config = dict(
    n_layer=8,
    d_shared_expert=0,
    balance_bias=False,
    init_std_router=0.0143,
    norm_eps=1e-05,
    batch_tokens=65536,
    steps=4485,
)
Below are experts of layer 2 (counted from 0) of a mixture-of-experts language model. Rows are named router (the router's row for the expert) and show model dimensions 0-63. Each number is 128 + 32 x the weight over its row's rms, rounded and kept within 0 to 255. Numbers have three digits each.
After each expert's rows: "raises" lists some tokens whose logits its average output raises strongly, later layers aside. This comes from a sample of Wikipedia text that the model never trained on.

# expert 10
router:123096108172089125109095125014077073118086134130097180148110118182118178154103138090131154106077124132130145100116154134212154165126162083170165114139117086184119134080149220167099100166102167
raises: "-", ",", "–", "/", " at", "'"

# expert 23
router:162159138175112154091158157081064107159120108124123136112101157149147152135139165097109106075116137145132097072095145144129128134109160130143151084108127088146088157123167135164110181164085149
raises: "–", " to", " with", "."

# expert 5
router:204124116141104159112109149156091129171099143127095113175079155216135153139119174082144066103132115147088104104138148128158154109173164091113173133099172112124144144107076166146127135144095143
raises: " the", " a", " their", " his", " this", " its"

# expert 24
router:226084135173112142085137139087086074169152103064128135141111172135123119110138144105117137081103096135147129082127128162155141180160186106168144171119097079151091154100175178138135154120071161
raises: ".", "-", " the", " to", " |", ":"

# expert 26
router:132094116116113143107139168136082108121144085085116166166113140114161158110097146079165093104054132185160149107101109123125127149183183119182145119106132080165144159103191144131087100151143156
raises: " of", " on", " with", " in", ",", " ("

# expert 9
router:170100109131118182142158103079059101160131105125131107146113089152119160106132155152137152074056131157153116111104140187160175169158129083147167135120172050171109178093188140155133180111113166
raises: "n", "y", "e", " same", "se", " first"

# expert 16
router:171078164173108136104120137126101145156100125106066084106088082160091119117085171115175109116125158149170127101159177162160121167179150131120164158127159115103157160060148194154095146144136148
raises: "y", "-", "ing", " of", "li", "ed"

# expert 29
router:141126133187142154150088220089097077154120082084127129131116143130079143091109134101208117083113141114159159130104138180166126165155209085159188161096105109117083116054148131137088105122113127
raises: " of", ",", " with", ".", "\n", " for"

# expert 21
router:133109131146116122106131096097110064143123145115065125150060115133112173111101185063133115079081136144145183119107177148153156153122170151157132110129084133099065184114127169131138125174089144
raises: " of", "s", "/", ",", " and", " du"

# expert 2
router:165085120145097120072136179113090056091135147115106141159091103159101134097111175111139125087144142120121139113121154144160182165166195126202142087137146104175120170111108151160130082135118133
raises: " of", "-", ",", ":", ".", " from"

# expert 22
router:217122139160132116112068131134096105138149142127064104157069119141143138152108159143191128111061114187126165132166113126157134167126161091161156135108093139142093154111158153151162086126090135
raises: " a", " the", " part", " an", "=", "\n"

# expert 27
router:144159151187086153076092132103121153126155069083074160194085079106131207131125114110148092095105103210151140111105157149128158157182147132151152076111134052148120173131068145162158133134096184
raises: " of", "-", " that", " on", ".", ":"

# expert 11
router:128124151121095169098124185069118134159162128121088152125073094128116130134086181115153096116124161187157140063104181168119154110181139108150145119082083091183120123102143181163113079144133113
raises: "s", ",", ".", ";", " of", ":"

# expert 6
router:099124164178101151130134144111116166177079102112170137121078133169139211141118142112131135094099120162125084123218185164143119146156180122173171137136159143146132139094143118174161137149079171
raises: "er", ",", ".", " in", "s", ":"

# expert 0
router:164148119164113190099105140137080076150103077085127114144088089150157168127100137139074101118132097147162101060122141148164160129157175085160161091093133094110133185094131171182127172135133170
raises: "-", "s", "d", "en"

# expert 14
router:139122138158131137084135137129052091162092129128153113189103098100140137139057185134111083083110115110164105182154166188136174146154177108158168159093107137130129139145185115134104122143085143
raises: ".", "D", "O", "G", "\"", "F"

# expert 19
router:139140153151113167128133193099089089135086110073095141134080102137091155118093133094125144105062106149165148105094159166134164160160196109192152119090110083136118173085158131142153131143085171
raises: ":", " of", "-", "s"

# expert 28
router:146119193139062113129172183081091113115104138094137119187046125134143191173131140145154138129138136157120120070105133170159121136165122080128162137075110107176122126094143129126163160112091158
raises: " the", " a", ";", " at", ":", " in"

# expert 12
router:174120103137124151102108165079091106154164114092128132170084125147134154126123172131118141100099140139120102127133136145202149154182130146138143077091155123172157156052152161159159175110065130
raises: ".", " was", ",", " and", "\n\n", ":"

# expert 7
router:177096099144117150093128144085117070142118146126148135106088129123143156187120119098126134097125170160137144109136130126156165120163163139155153143119112106171083183112116177181125117197105125
raises: ".", ",", ":", " to", ";", "\n\n"

# expert 13
router:159138122134147136084110160116112067173101132125134152143095124138141194106126177091159128080124164130163140139120164175135180152145126092143147095062146093114147168077146173133108196158082188
raises: " |", " The", " At", "\n\n", " It", " He"

# expert 4
router:149140117120140183121162123127077123181147089108110137137102145179104151096144178142151130097106110152137103102139139189147113158126121065147131142130143086142112176102150169149162129207132161
raises: "|", "-", "M", "P", "F", "."

# expert 3
router:178079151162133144121131142133099119143108108097067149197109127133155160118105136124155126094103139180191136113132143171151142156174147107108141112085114076195108143118104136149107146126090155
raises: " last", " new", " first", " second"

# expert 31
router:142140074139082166122169189072058062147147147108135086108139140118143128141133134123161123088107126173149144140133159153187143168129159141115208133060095130164071213117144159181118170187099179
raises: " (", " and", ",", " &", ".", "/"

# expert 20
router:141112178158098127161128151117093089104124147110116178146110080166149175125124167103126102114111133157132125109133151174124163141138156078132184118083151109145095159106172178135162184093112160
raises: " a", " the", "\n", " an", " its", " some"

# expert 17
router:135113141150100157092167139102100127169126080105109140133130052119161148095063127114142095070103177148136146071141157168126178172162128091156165071107109125142118156102181141111127141112104172
raises: "present", "int", "born", "4", "bed", "le"

# expert 30
router:111143119163148180099144166102069093174115167119141123147103113175140138135132108099139096106153140123148096165125161164123146138118143098163125124084113091188108183092178149158160134127109194
raises: ".", ",", "-", ";", "–", " and"

# expert 25
router:139145158134135169110161153098092109129107118136147129136105088141171159136060114161148114104120102170177123118070143138135136159136119080165140125108139110169066172114149112168140174160110151
raises: ".", "og", "a", "es", "ie", "ab"